Weights of a small mixture-of-experts language model, trained from scratch on English Wikipedia: 4 picks a token, 6672 steps.
Below are experts of layer 4 (counted from 0) of a mixture-of-experts language model. Rows are named router (the router's row for the expert), gate (a neuron's input weights, with its number), up (a neuron's input weights, with its number), down (a neuron's output weights, with its number) and show model dimensions 0-127. Each number is 128 + 24 x the weight over its row's rms, rounded and kept within 0 to 255. Numbers have three digits each.
Before each expert's rows: a language model's description of what the expert responds to; "comes before" lists some tokens at least twice as common just after its tokens as in all text. This comes from a sample of Wikipedia text that the model never trained on. Tokens count by the router's weight.

# expert 41
Digits within numbers. Inner digits of years and figures, mostly 0, 9 and 1, in dates and ranges like 2002, 1947, 49.30, plus country names.
comes before: "0", "1", "2", "9", "8", "7"
router:150159144118143087135144115110113115105102154156145139171121126120118134132154147120087143109107135107123145158123095173118108108120155154113107159123137129164086135127134084137128095100139181099138137133097116159150191156062136116098140115124152094140112174139123139159115127163150120106103140090109160163103109111110145109115147115143147103091104119107132097107082115130110078147152
gate4:143112115181141129140151124129112115159110121063156107138184161130122120136142141143118128124135156113094133115146141127100095133082167145115118105129128108149144117111120097123118124134154188114132094111119125165092164094125119151125138136127134142151100142151127105114141108110183146096116144111158084134099063122105143124135139128101169130131156173136130122129064106125170087096158
up4:115101144185116128116133129134099135144145111105164121124131114115133107131116135141140164097149157136139119091117124084172119126123143130154131086167118142109138172158114134123158132100141170095162131172118085118155146157106138099118128154097143141122102108099133132088096131092141124100173151106107141159124118117152146123134118148145193129100075100132140169171165132089178135129117
down4:199126149138124132158120187149141079125144128090183119148094149140109152144106137164133164116077134103118129142101086109178138180170151126073124098113115147132147128135128153132169134104105112125126123109145115110125107086122144131117134148167146126130151150089112140147118134122096143150148116136127168131134120101126113147125139131124099141137159134092124122093112077103120116152079
gate5:154097146119080100133158161164124170090132109123144148131111141125148104167135130133095160094110206116104093166137150163139139151143145148080162169104149113108098159176160116100187127117144112106109155104145110128116117093117116120085135148101089101141122097162104141144120142154110166098127103095099134125123142135140120139115131140127111134157125113144134108154129105125132139150111
up5:127158125118171147094149143172131121139079099147129117141152119117145148128107123149161138188093145138146118110135119162103154132096119127137141078152123156158145162130160138105156152144105117099101136109155171108101128111112130161125142135135102097163133107126127116113108104097113125075116121112108150136137104121153059105133134136152112095116181170147123124201110116137115153099123
down5:097139130142137112131132143118117129163127159126168128139169133133117139083119136141153162094112105163122153128152152139104145141086138117103147121129131111137133124104160138095092116075134126130166153143133128118139147128117100084112182167121132133148119129085087135153138115075137191121088171078123131127106128135138125140078109134120144170131176087106123109159079132117137093153146
gate6:095094142147148078114154081122126157105146102130107119156115131113119112140106149128132137114107142080134105164120095125156130132123095148106147105088094108135131151096162133147110156112141127137110131123112102157129088108145102132132158144099077190126129144165154133099112141134177142108150135060119148165133127169149145168141107130123120126140186129132111160119116100100150116165094
up6:100115157118140126166145092137125144167183117127112151122140070150169120132102161117121132115150107136123084128147119073094138106147099141125092141135083122137111121156137163086160103134151138123148118162153128136113110141114154167133130125156141131125052106120129134124123131115116183164161110158125142118093123120136144120102158123099121097137121149108110064165121127160118167098128
down6:144093125143111113100111092156129158183090117139129154149135147133133115130143143142124124119111095091128154153155102112105169133116110157173119111169143136132135139100133070090114107104117112122119119151114130106106131154100160150122161142154124122126099077166125165110143094162100110131146139116115134164126125202123133145149119068131133140141163145097156160165100146118111143175145
gate7:116136106170094141158133141101093120114147135148159134103105140118138142140152153145116174090129185097127114134125120148141126173090101126127127104139111146118144103154162112134155089106123133114103152122100169112111131114169088124164091115120101106135181168119096165123151091135112137091093135086136144132113174138143155113149121129104132118092104122194130108157160134148118108110105
up7:098122143101121131111093132145138147091118114110117120118123120130132093109126151152079106168106110142116151125142137158104160133157179136145134132092145100138085163119125130122165143133126106104125151118114157135111129190106110148126155171168100128074111123165108135128122127137175113170125098135129129110116126121077151102204144089105150129106138168101126086114128131095144097142100
down7:157150126106155132097087139119147166174118123106157129132143116125141132137147140126118137107105115166083129140120108170159142173110100121141160083151117137110165194154102123128175131119085157134119126127150122166133142154134144141128054092151068073120155144138112096135102084124158104118142117134136115150121133154123120110131157092121133138137099131118111111128109111169146104122108
gate8:135129072173092121129159120142150138135175156122127128125164123143169111158156135082148109134123108123154121134132116127105120133110113112109113126117121120094119111141145087172080148078136126096130130146131124098124141107139122121150131134099119092173112123081169143164172110144097104126137131111123139141086106070148136123167116081145122083180125112137105097116101106153126116166161
up8:146124133150100156127173134157119116123141128123085137136099152122104138134143147091080162093114143186099134114140143094161140122143085156114089147168111129174140138093136135144145103121123170190129101123140127148089135105145071105091102137125128136114147141161128112125117129144118160111139122086128123138130171152119119129166104152054149133104139138109114108142083152131156122122115
down8:102182130105103119111132089121162099145098120139150116176113148127108175094126120150126149106146127118062135113118124089109078130129124103133141141158158106120105129149159161123117093164124151111086104154113117105151112131097167126113108112122163168132114159162137109138147133125111115103138107124080114140101087140157134154098142189087112114130100133151120166113144133152158097129132

# expert 34
Apostrophes and numeric punctuation. Elision apostrophes in French names (d'Ornano, d'Avignon), en dashes in year ranges, decimal points and subscripts inside tables and statistics.
comes before: " |", "0", "1", ";", "A", "C"
router:130150152131127085145151085120152120108118143168139117108130142091128133121163152116107124121132133133122136160140108161108109113140179136093121190118135109150097126146113096131125112090149126113116154117090090170135145159087136122096154106118151103146098171160102180155116125178138141120101134110112170142126104112134143099115145121105134099085081128111109116127082102135104083165141
gate4:123094093155135137096121118130170181125101114117124156164177124125136117126120113155116118131127121124146139119069138145155141104122128149089119091106140051166120125116135137148109193095109111116099142105115132120166124145101155114153137118110156150171127149126077146129090213127134165122128114138133105142138119136134141113118121112109137122085135126120114173126096135157143153118109
up4:109119119194129161101151133137131104122166112079148126160110098143139100180078135137111153120135114129124148168122116103117160152146102117164114114128098090097112146165149155110092111129172119144144154122101150125130097133123086140101138103159112099111114073157138128119139149068147122101166151119165128127118106123111116126107117131167101121140148102112120184134109130146119102102105
down4:124090144148136107112151107105112150189107122124113147119105101152161127134106139138136144113140176148152103144138145139108166106149136066129187079146141087145088119133131155100133122116082105158112162102127108111109124149107098117139083186101098116132136137118168154109113116132138135108176124114104092109144145113151102135140173128127120112121137092098137085135119128099112096123147
gate5:144141146121146127113129095074117176142088145114132129107144077147136145113146115100103117129112127145181173130112155121109123164133095078113083165108195127140135116134145104167169114118107157119108185129137127139129089139127140075143132102118131157124132194124113151121137128111133167129126113171115144075104127146153168159134138135153142135128113113130146133118131174128141130132117
up5:123084104108137113122128117136105159086084115141139154087132121107141157115115158132169133118107113095114105120165124152132173142098091157109097109129120096109111122134109132126130128119138141135107122123135060150093120170140077150161113147118127152149102158130100139143106145091143119135103106145125144141084094185138166140142142139168142121134069085087144138144128152137139166094146
down5:142146092144109139096141154117103122124171095143089088132108124152107133097118104119126123149136150096111123128133181116105129154144156142151110122121139110127141084123099128108130132095166165136158150165102121158102136085140115120120119164095110130124142157147110118121176139102123107154165034100137109118158130115161124141093140114101162136118131129153140112128159150062097135132150
gate6:138147159101140119125134121143179093115125141171121141123109133101136115115151110174106168147125080116157064128152161132144106114091144172107133139131131119115137132151117088126117120105108074100136133092151163173111105159131103110121124101122066131128146104143150112140128139122117099137163139136129158116090116139137113101096118083127125094159158165107089106149149118166115087147159
up6:141108093137185120125139118123174169142157139143162116133103149131118144153124119127112119127146132100081140142155103113139122147106067130166145122138103101158144176152107109139096120123102086122112113083128152117159140107147105178168132125161114144140100097130143106100156116129102137124101127075120131141155154134106120103152096091149089109100134132166160089150146121123146071140135
down6:108115098085109124154133139177166102137174153169133128148136144138111171121123130145119136134106158147161158120122174143127143107114096099172128123093118135135150101183125166115132144148135140175102167147115112114115090141073149119139110087138157145120110142115155119120122079152092158138161135097081111149115112135147105126133099164120144127137124110116155111077101104127091131154115
gate7:142113147174098143129134095107150128178141117102125107127077138123158114127162103149110093123147137115110151126129141134185120156151141127125121129126130117163139153116111155138146126137105102117064153106125127149126129147123119131077118131043146115193127144182180131154100148134103144132136081149132143156114117159118123134159160142162115151135098149112109121154100157153120137102120
up7:154096158119171111138169133169151136102115093158126109164135139098084134160109130109101146152130131146180117112141106132091142058139136087124133120127145128082095101121163104132128137087101101168129136170099128153143153147145162129132103116133112133091160111112126122150172149120152123159160139140115147159114108094122174141115149084144127126126115117136125127140152108066139123135101
down7:132173139163117128166141129143123182102156103115133114176122142163137131127149138109154102122146094143144143170135134136103106156147112114105107151170124112162071151164115155115142129156150088136104091126098109143136121147151108092192101087150111148085160107155132125149113142133119148164113130111163143138122103112120123090126129145162134146112129079133091143113163106125118135082103
gate8:166098128147098131097136149153155158114144129123120137158123126103153154177167106103151084136180144112142149172152070137125155099127121124156111093107131166169113118120084074081141100129158098158131123142155104136149136092137130140136173162108115118122103139143135144119108132153144147096116162114138153137163099144124124126125153111158152150152114155140097129119140131155093155090156
up8:085132126128147135133112122146105137129214135111125133146126116141140109095135157142135152107140137086147123076130136087160161102158143159086165110144099126118136093120128119115179126118162117127119113160150147131077158109132160128142095138137103178136159106089138118154080137132125116150171122139121127144088142128139148092133114108174106117113109140131156101150110128160088145149169
down8:113128130135139166090091100112079128137156149118159132153162158123130097127164133090113119156140130125128129152107115149122166130098156169122108150142149102142093123121146120082149118120103143127113116085122084163143131142158164108126105059130152150130148130123150159148121122115087137119115174118120159190148109135125128112134133107093122181137140156138145124202123151144125147161119

# expert 59
Table cell separators. Pipe characters splitting table cells, especially in fight records and sports results, plus semicolons, colons, slashes and equals signs.
comes before: " ", "\n", " —", " +", " −", " –"
router:145169154157117108144170127098136111112131117171131100138123110110143129109142166133112135112099150124148143157138091135101094116117136141136120142119124090137113137136130093116132096080113131109124163133098086125144155104107131084124130131072147049163114143154123127154113180147129119129120134077104193183113118148158167123124115087145145119099122142113094113133124101151116099130139
gate2:117119128130131172106129112112141113128160158107183109140096104115088142106115141144108133111117153119129159112122090125105135147139103106112133090115127151149122134196140159120141123118118153140151117122123080126104167163161155128136205127147092128149155172144147152153141123121129122166120149110115106099162123142149073138115150134159175101124111094119155148125134116112129194122167
up2:150058119123118142114096113130153147073098115135149119109155132145115160175111171109120151114115118137136160138135155126137085141142154106112142114060103153134109114138127068147124103153095124162133133119115158111117176119136157123172125107152107104149126181131149106151162126089135114119145135107141089097144118152152094151088154126146146073140136132141142114149134108153133124134158
down2:155087123124070110120089155109160114128152181095136132142132129162111137109134150162115088138150109109125118084145134131139106124145113114115123111115102117146130132158122135135096142142133177155141147131105124135109093172128103177135159132132106127165172135126126129126159118086119125136158151121117105141212095128120147142104098112079141089149139069113142112103116106128121122146174
gate3:092125090121122141099117093149124115149086151148152143091113123099151149062140147132142100125078089161168102133124118143109184139120119102127107120147167117087140110156097161150151119131137145141144179145107138129152113096140125161189152117147143098075139159116119146135127100165121125173124109138117164153138109116139142137127145092085118133105096131146139121144110130113165130149147
up3:085112142172091137112161138121218127121144109096114166146165133141142109153126111142088142144158123101111148135134086089126118121179156125111152133093157126100109164120157104130101147159126133151169128133133105098105118111110150069115117146138126112120138127151137137112118114110137127091112157135099143120121115129098139105107130159113150157146129112043151136132169117156119134127144
down3:081134146175153095116124096132159109105164095132141126164119147148122147109123145149140139129125134137110083137164104158136063159112126125109139152131140160140153144146141138124127102115111115137164163141104116156146142145126112114121127096138136153065139174193158112138092113130142087136132122148086131124105102183123084082138126155123157103142110143131149131133156115103139188130131
gate4:127132093130117129145116118141082115140111114093132090111110091126135118139137103146149156162129150122166084158136087103137129123120132118156145111118135147147142115072087157098140120126146135112134137116133138064104125114089120148090195189099156097092126113143108106137128124127131111128099092100114150100113090117141158131204149128100144128089140123127126135115088111134162106141143
up4:107126130108120110168127116137081129116105138159098124130109126143133079138131137115126162150143134109178129132117109077126132136130123132166119107106166127110163160112131113119115174123127143118150065123145146132169157155151174104165156151157176146140150151129133136169167095123137165149100109170097123132129141122111174077132116131141129136149159117129108108103106071088087129130139
down4:130155121123130110152147090113151119153136085100098134153152131115117161168112138119097122139126091153139129177148119114157169114109110122144093127149164135169146138121102181126095152176126139145133109139116128117103095154119113159116124196098129082152119142177089137131141103130171102142105114119096157087138143137117096111135119111128156159154107131185177130109107136134143109109126
gate5:121101146176129115091096110115138120142152135107138131166149157068079125171097115158127162166100080081099152153151134140124105121125096119153141093103123141136116109125145089085111096112130112121097140168146142157138137125088148142134136161146116161144130155148146119128128117101165130146102088151129187115132123084137142127127141163115104120122166129105121127135125117128100181090139
up5:112135109128130100109104094111091095092115159143131121124124125120101126133127154149093125146145072148102132147092125139124143110138133113165123125052129105113120109103179122093081138152151142109089130117172148198099118143095179140186122117151132173139114130125146109122104084107139122150138087161109154128160139118106106103157130138121116133146150111112106099152122105126115140113147
down5:074142081117130189100160169132132129135145091172099153101113135150137086114111148125084123112125144112140160082139085136134130110117140118128109141116121126129109144108119132099124147134131126146081178121137147128117083164126067158126141122153084143091134094150155138097111073123146115132135107100111103152126156113106109115146085148135128132115138150137116106112155116137108147091176
gate6:133130084117162156129094104148061125148136145163110094191140116120117150126142127139112090085150160131127153092110099112135112119063147115125130112143108113155140148115128172071142106129152149124159140132135155124144159159157114122120129103117198103126161159146117136157131109109127140162153136104096138109097111152147151122111145157116145155110164104093138118098145110135128136105154
up6:110125117141160141125126118179148101142123145150135132063138157168139110115149157127122078103107102113118093153115113129117178127183167103134133132127138124098085130116144142117117094125126080135107134137117120139106080107100143154138108121144084143117137111134133165080164125114118140118128178130118172147164097117118103170135163135115131138092094090130116157115158152164131168107107
down6:103166119155154101118123094119123089140132137120121088089152118106169105142178158143114140108122121101118138122134093109150122127121134121168130120142129123138126125111141147088113120161164133149147088121147134123124177123127118143120157122193176159117125128164114165088118115093116178144109178108090078156131147106124142136126120126147148146140111093097136123091151081146113169080128

# expert 44
Infobox digits and No. Digits inside years and measurements and labels like No. in infobox lines, such as 2'0'13, '4'26 cu ft, "No. of episodes".
comes before: "0", "9", "8", "5", "7", "6"
router:139140145127136081143150096119123106116099155156144136164126100111124126128157158117104154103126132096137159158131116179123104099129152161117097149120123111158085132139124081116135114103145168113141129131110121155145183168076120123105149101126127103140111162145109160156113113154156121109103144096104162190110108100116138114123148128146131132087085126096122102111090140129092066150134
gate5:189109132110108106132104138103106088138138159154099138145160089127158131163149131135122115160128174154122141158142137140084127145149139139129144159105096091153105143136166120153121113126162127122114116117141115115147104141114087117064125111140103121108110157150102133129098127090187143109121123129163123146145103133155170120125131145117138144141158105104183144143115157063098080127153
up5:130120144149118135131140143116115139154087102145152157138145126098171129128133132089162109114090156129127180139145138138116127148121130182162168137142146104096098151136143148091159148121101099132187160130153110135134157139131085100116126142118122112120169103131129111185164050107099138144156129109143151137115125138141116141108114129147104123163169120116122131118074156122089178139120
down5:071123143167125172106167114095115142135109129080138131112148118154104135143148141140143140128160122138122149124145113121127126136089150155132157125131130103140173116085179149119125118135133148171135159159104130100150143057164116104157129151130074144152116089131132158131159151123119157099131111087138138150124158124112109107088087124134163134182131154168127127154090135133125115138087
gate6:113145134164125119106087118114152132170127124149140134131119110107150096160103107105075102143162121106138143153108110141125138116097142148133144130129136195130134113148135065164112104137121138145106131135110160094166141103162118106099162133091149169123138126099138092125163141128147109134099154074120170164113124146131096096131077133104162169158144143174119147119133114126120101161100
up6:097091149110124097117124118130153135136111161128142158099174142113096143145124126148179111145103149151128108095181129127142148093117139055117129137118132105119100133139148164118163159136115161095099103104130103142146163187120131203145140123127121146150159122120133113166115156127111122129121151128113120122170080143140151118109163135129117084179147136146155121163129124124127145170134
down6:119145164177127096114163112182113082112157104128150094131131164094115106118139111170124174117151117125099135125126100106137070130106151139105121100078101138117138127130136095120083135123160107111155157127147121145117156128145109141138135134132074103147134093152111095126152145156134124103140085151096107146122155124144058126140105139129118125137134092131141160148170131089135149152099
gate7:089148144139109140152141089091116136130129115136080078082120134127157112123128078143160165107152137158127151137128129121087107102112155161162190167104151127110137131138150131120113133178137149150106192081124105108149135105131087127125171115110151119139106119181147134138113152142167134129126108157120145125118119089138141130145109133149136108124152111119126153157119185142083140144132
up7:120135130160117094130140109106095104128184091118075138116113139177132129090162116133174123130166143149084151102141141130102149161098112127140141139089115122121132151131145100165126138174148138118093135106124120116129166137133102128118189143107147163095100153147136093132096170152114090147124110147121145141131135080087144146146151149083149136113124097112143143139149117126091145152081
down7:123124104108152082160149112113114138166086129132103131160159133139102167127127161110120125126156095144125154090155119118121140124166092126117127171152126172180135118096124153128150100125132141119117133107164137141122122116136172150116158086169074141109171170169135091134150153129122127131119117122169114148135098106166169141131187161104126126105106080135138143102103141122146145125150
gate8:106172111151149136165164106092118075108142126123132081139118108134150165144136134138116130128117145137119121094114154115150125188120145167157166155128159172131132128132118121162121108103108122129092142103144089166150174110125130120154112144154132174134162148137127125101093121088114187118127109126096135146116135141139148150101134085136142102133132166101142047141117128158125096130128
up8:108158150130132122104141147101067132107125115114180116101138092146139138088098110114085167129147114138111148129127145108117134167104118165136149129112177130108156106088101110160102143096064106124093130125168105147150121146116136142146087144188138169115133147116115151081112148158123137124149123131158138120069160114123146121105134110132115177116082120128132143137161127121112121102138
down8:143120097090112093127104178125128120072138108110108127123130143166115132119088105161103128140128113103117084151161116144180179127081133155133133118131136116122135112105180120176123108136145117091094096073143126089142104109124157131084130126113118086122105157125145118112125123146158132120165130126112123123134147106119140113110172130151077149155098104142096093175104119108100116143136
gate9:118091103131125148139144171130096122155132149067122112142120133112118108125095084151136120104072137077152126150064124090122131114115128133107141115149100089148127137142155126105124124125118138101114136082117141094137146134163131099099131138082068138148124092157143082147109145101145141137105099120144117101118144091128088116130097104125149124130108156095104066114122148117082142126143
up9:155135180136090125119134126110127131105103113139148109121134153134113170123112112141123096132104176109111136106176146131144134150178201089134135119150151175126127112105091117090129092146129099137110157178115120130126113102165109147133115097157143117126134123148107161110106138119108129101102158071154177112136102140147084129129170138156118113158121090137138159131112105146158125154092
down9:124138115128107115141125095119139096099157143155121121083145165166138148103153174139099099145133106115116123123104125125118125122120110090142088112075191103112136104104173122102116113122092112135121151168122131159133122110143138087120104131162122132148108136138148116125131133138114093126179121158117150100145100122097125098106091112180145086118137156136188170083143126090115124126172

# expert 55
Table cell separators. Pipe separators between table cells, especially in election results, filmographies and sports tables, as in Candidate | Party, plus semicolons and bullets.
comes before: " ", "\n", " \"", " Party", " No", " Year"
router:159155135181138124138167108110146110083116121152150110172134123102129116088120183123113177119081183099142149132121098140116105117112142134122129123100136098127125153135185104125146109100139152112116138120092104145143139125105117091139145132083149078135111130136103134142089138163167111144118129100122192178097102142149178129136109112140121116105118161123118136126127086123105106125119
gate2:138145143126120153149137163092127144137083110144139168126112162149150167154168134135147137103133124117141163153136125062164138142133125118101115161122114113101108136132122174172111110165139132105155121128120153112157096127137122134135144122126112140139151161124103139145097131113152095114152133146131103186135127095134142138137194146076087128077121170162131107182091094152111122109135
up2:109186111127107164138144136125132110123127108150158106129096092125120123137159134081126151173108102181121142171155113127147125156183139150140146133108123118105136159123117135137128128139083108099141138119150082150171134161151114164122118113165125122128141132073181149151111170111121166123090094144163137111126088096162127096120120171134129118170106117129147147129118116168129153127102
down2:120111170118159129103128122133128079095130126144162171141142127111148118153121105139101075138137158114121160143143108153120155108105115108145138104103062136149146122185146121147069084136132109137152149125108146155118136086087152175170136170122165148168112111097159123151130139147135103131146140092138159126150135109129096150117123125121114132125090121103124106156124153100119154177146
gate3:148088111126125096131121159137141154148129129126137153107158128110141116131101136158141148164106117194093083105128126134109175116126113092150122155102083098126133143087122130056144172182103092118100139118130134127119116133111093143125109138133124132126118165145097109125109135100106132093119128160118155098168104148101131152117114149147117147143124145116052135126112139107144152188135
up3:143142105138118119148141108096153141182127134125125144148145113133127102153108140150116143113120146174106079095161114135120120090132118091151147158096176104116134137089071114105129149128117079106125143165136138106115088112084100137107119137144128101101117091122111101062120124111120114081110120141138124112181132117119109164123113145111105109131135136095070094129116161142120136174161
down3:113123138113130165139153119095128137090128075096103152118114183137113140115112127115132091114144156128085184127082125120167092144142115133111108099143134157118134135167121098154117105159062144099117121123152155138130130116199156115136056094099106145164126110157097133119112123139106122140120117120149111162130131092130136134155118116152158102088119149130136144147163108123130134117097
gate4:128154133141135117133121171086119141119092161144149148116170138108113094174137140120140145124121164100110137101109157111156126129171115117126099145084165145133129140119191164129158191130145166147155091128127130095124131093117113096153171136116082113104114154120164101106101121142144116148104128124157148097071106144123121084145126124145146113164119152160127102148166136107120131154151
up4:144101165140142126110097158110147134152129143113097111152100169188121132063134098127181138133126093146120117121151107163125090147082120126114131105122128105112117114113095134149157123125115130076125133114137156113131140160076137173136138129090117132139151110118085157132162160105092152099136176142099106116129152128117136176145113147134101090105131137099161153137097149175110128135121
down4:137093161168172122094120175128129174150107117153144126131147157125096154105115124129115143123125157157133153117158130125138148152095128166156136135116133091139153127052121187138132127148065123118128128094124144115107138154130119102140119116108092138159110156163157118187119147109111118132140151133134149126158110115144148147175142136168190101135117145081121142155120122130134124160151
gate5:130147119111114129123116167113102100134104167146162135122100139141103137170122138152071135115142126142138096125144149122141119128130127102179094122114128161149117080145113132133134135132156125132140140119144148152105186150098124105160142151097136123127148133136159096142140096048110152120131188143169181129141125079156138188137107134138120149123177139141158110108134140150139139165159
up5:113091178134126102111156161140151151177119089128097136149159150114134138113127120137156124171107143065116140123113123108083104133140096142130150147131121095103127161123110103131140123110120117109125116144083126147163120127124099099110113157157121143134089111136115146108083147126120110120114108102064094098128147152119146069089115122121153162105101156093123143155170115081121116090132
down5:135102150141159063126066145092112124155116146132158165150112110122122118152126195108082149095156157122155131168151141136116131100102148123150136150141149146134130136165121179121101154168140125099136122137162167128157136147097129103133133138139139145118140157142110112128115115095101119115110140121178128125101077132166111137128161138140130157102164144129136080122131158176124089137125
gate6:117173152092111158114091109169130155111190163120130163117135117140146115117121098116163114144123121160136079116203183122121120158135114125139091086117117149119128128097078116166125089127159113139191139109134167086144115123120158119126114119143146115141143106121143108141142098167126115130119155145092165104123151141152112137147157123110151149115146131102100110112148120099133154146142
up6:108142118136153135089147155095109107133127133137173137149117126149091133120135145182143111119130155115147108153067141154079140118120127150130142120165169119158127103096180133084079156153113100122125128089101116153086101149158157110117149105128179129136124125151146135120118149150100158144104148145127115140180146161131122171153129149124177114095134115102115126164103172124114107130123
down6:164156149129146109125116142140139097103163143135111119125127159155135151125159082105130109110126128142115073127152158087124139110125124171139114122105081149154118162146100102143098086156132111129165177139126142120153096147101131146101147112173132144107144185135121104159101128152147120136143157159118148086136144167119127137152145117077187144093092138145122158159158109135160124151145

# expert 49
Colons and table pipes. Colons after labels in lists and match reports, as in Genoa: or July 15:, plus table cell pipes, semicolons and slashes.
comes before: " ", "\n", " \"", " A", " —", " The"
router:159163119172135127120159117100140113113125120150132109155124109115150120101114163123111142106104186102145151134117087138120091104122137140122115120116151105140112147127149093134157112076124163102133142123087086127137157121106111067122150118077147055162122117141128137141095125141166100129120137084115173175107110134139176119140099094148132120104122167113115131127110104123098093137142
gate4:128153147095157140114110110118143111119144138123109135115117135096136159159114113137109142133140115092109100149172125139172118176193127122109160107108138080106107140112114122147141128131084102147076110147150133091131130106149119120107131089117131108126096180129104072109183119124169069114088146158109123127134121159140110118129179184138128151157115131125103122114147116142142103128151
up4:140151117122153126107083108121123122129125125161095081133147116103083154161113120123121164122103151124111135152137136116156105109156137114120182109126139130104103161095135101129105112150106154152123136165134147117141149118080123133138138115146120114093124140131110055109153127135171111134092168143126129081133058112137068111160147118127141165152079124107109115145163127161135098101148
down4:122094133086157141123127140127096186111099059170087157097134143122106121129120161132133115094133165132107117124144157145160127126130149152174114105131118154110151123096153095124130138163137084125115104121141129121119159138082124140154117090139135173110099109147133144125163117146164134160091113134111146149108164126136066114115143093131063124102138149123128154160115113106134148110103
gate5:090118138152182129132103148155138154102115120135122155078137101122130128110118170159115148140123150094151134136131116144133172122100132104106156180145126108139106089107112149149122114107156132129127151126138147132129140109149168152145096064099111135089120161115108133146127093079141100125133109098147093110147167103142119137120131140152089131135123109125124138091102209145175129091097
up5:148099157126112114108155111125122169114151119155132099125137124112105142147143113089146134161150128158105107147103148136127091147152132157107146150139093114115170132121128081136108142146105121107140110119093113150089112108116083110098127178107138137134091083099135133130111148178101128101178161085124157185114143161097167128136106110120133117090133091118133146153098096074102116145141
down5:114106153181127087133120130165161122121094118125150150134133162158142147099112165109119071128091150122114139122163138129133112137115152167127112109122146096127124158156110164150100092120148107128163148114133134114129130161101163130081165119187107184140140103159115103118118146110128169142085116124102122114125107106128106096122157105132093131113173159114126081125152144165150165130108
gate6:140111157096104139160139113118147118135143109120136128145083151152131104146159124154111137144100092134128105140112197131143108121180164138178109121095111180126110086124139136102086191129128133104154101164145151177162120101126129151163107116169120100146110116132123147120139154109090097095156087154120084089098123119122126143132136106118151112143133154120122100160117121108132120153140
up6:136125137106131135137130104136116094116141114101149160145145125060120124123134093114115153110120127143121138133117156146131136135171123074133113152164110136110139137158088152102117142092155116140133103122113158125118113120143083112179095130145100124138134111137089142147084171152104116130119093115147072083109125122145188127147113113079144145110126158117131119172098136123180085167169
down6:145134084161091160095159154131149115159124152166141091113130134190144128080082132145107097127126117112112152134190126095143145126120118159144129132112151134154088143120127154121136111151159149168082148117145101123145132088146112158103140165106152143125125120122125170125150104133130106134175152108116147146155127109113121151092126137164085126153157115139150159089150096111091149111105
gate7:118082194096105128130143147098111142119102099167128181114153129101135101137159135123084161142108093120129114119130137108170129099151132157090167099141121114117137150174120142113147130124106170136134112092136096139147134147159097111171175088131104109113144113129121157121154117136098129157134121126130131112120107064115135162133138114147080169119096147152158139166147119134147135160116
up7:130095130092141152129139134128101160107142160179131136137114136144162048122153094115093107153110142132140116101105125132141143129106096154115090084148111115107151148175086164100165083118085126126131125097151127127159126114118114114149191130095131141097175107107144109120130125155112125159159143101130140126125119086125117147145112103110085129083106107136124144154130103129127095151154
down7:139101104156142130111117137179137113112112100109112110155147109161116073110104148144129149142109127099151095146139106095129138170091151084181116099158159099143133149105147149103059123154160113120120139153129124133093166120099092143150162162108182161149135138150148098125131129103126116148149147122060127117128166127106103092152117135086134150127121137138122118102101132127131146119139
gate8:150113110150165133069147114156088135086102164119124155156121097138159118138114115120131145141130161128126143155121129149145109134138136084137130123082124152139172142106145099147156117144157153100100140128136142159081166154176102101170102120173131117115105112094109166092139130132169106118100137121117114127125103133150129123131115148124179181160169128135125133158098147094165133165121
up8:119130100152118147086129144152128133158155145139127161126146131097086160176136140130155136110152137113084104175154124108169089116175145134135085120146115176142147101132128112106126152106114081118143160134170158116105153134144112145129124106115142101125146121168138162142148175124154115121107102104148143112160132145193085115122166170102127135125127147113092128165144154137159157150145
down8:144134076154102140125103155126119106102110095111144150103113142126121137096128095125132104113099145147117144093133120079082119157137082138068105123156109150094138128164140147104132100108122132152115115134181122196156147150141100091115123110147165098079130134114165142147147123106115129102120130136108140139137171128082155094110120148159096089150150092138127105116119160132116116155102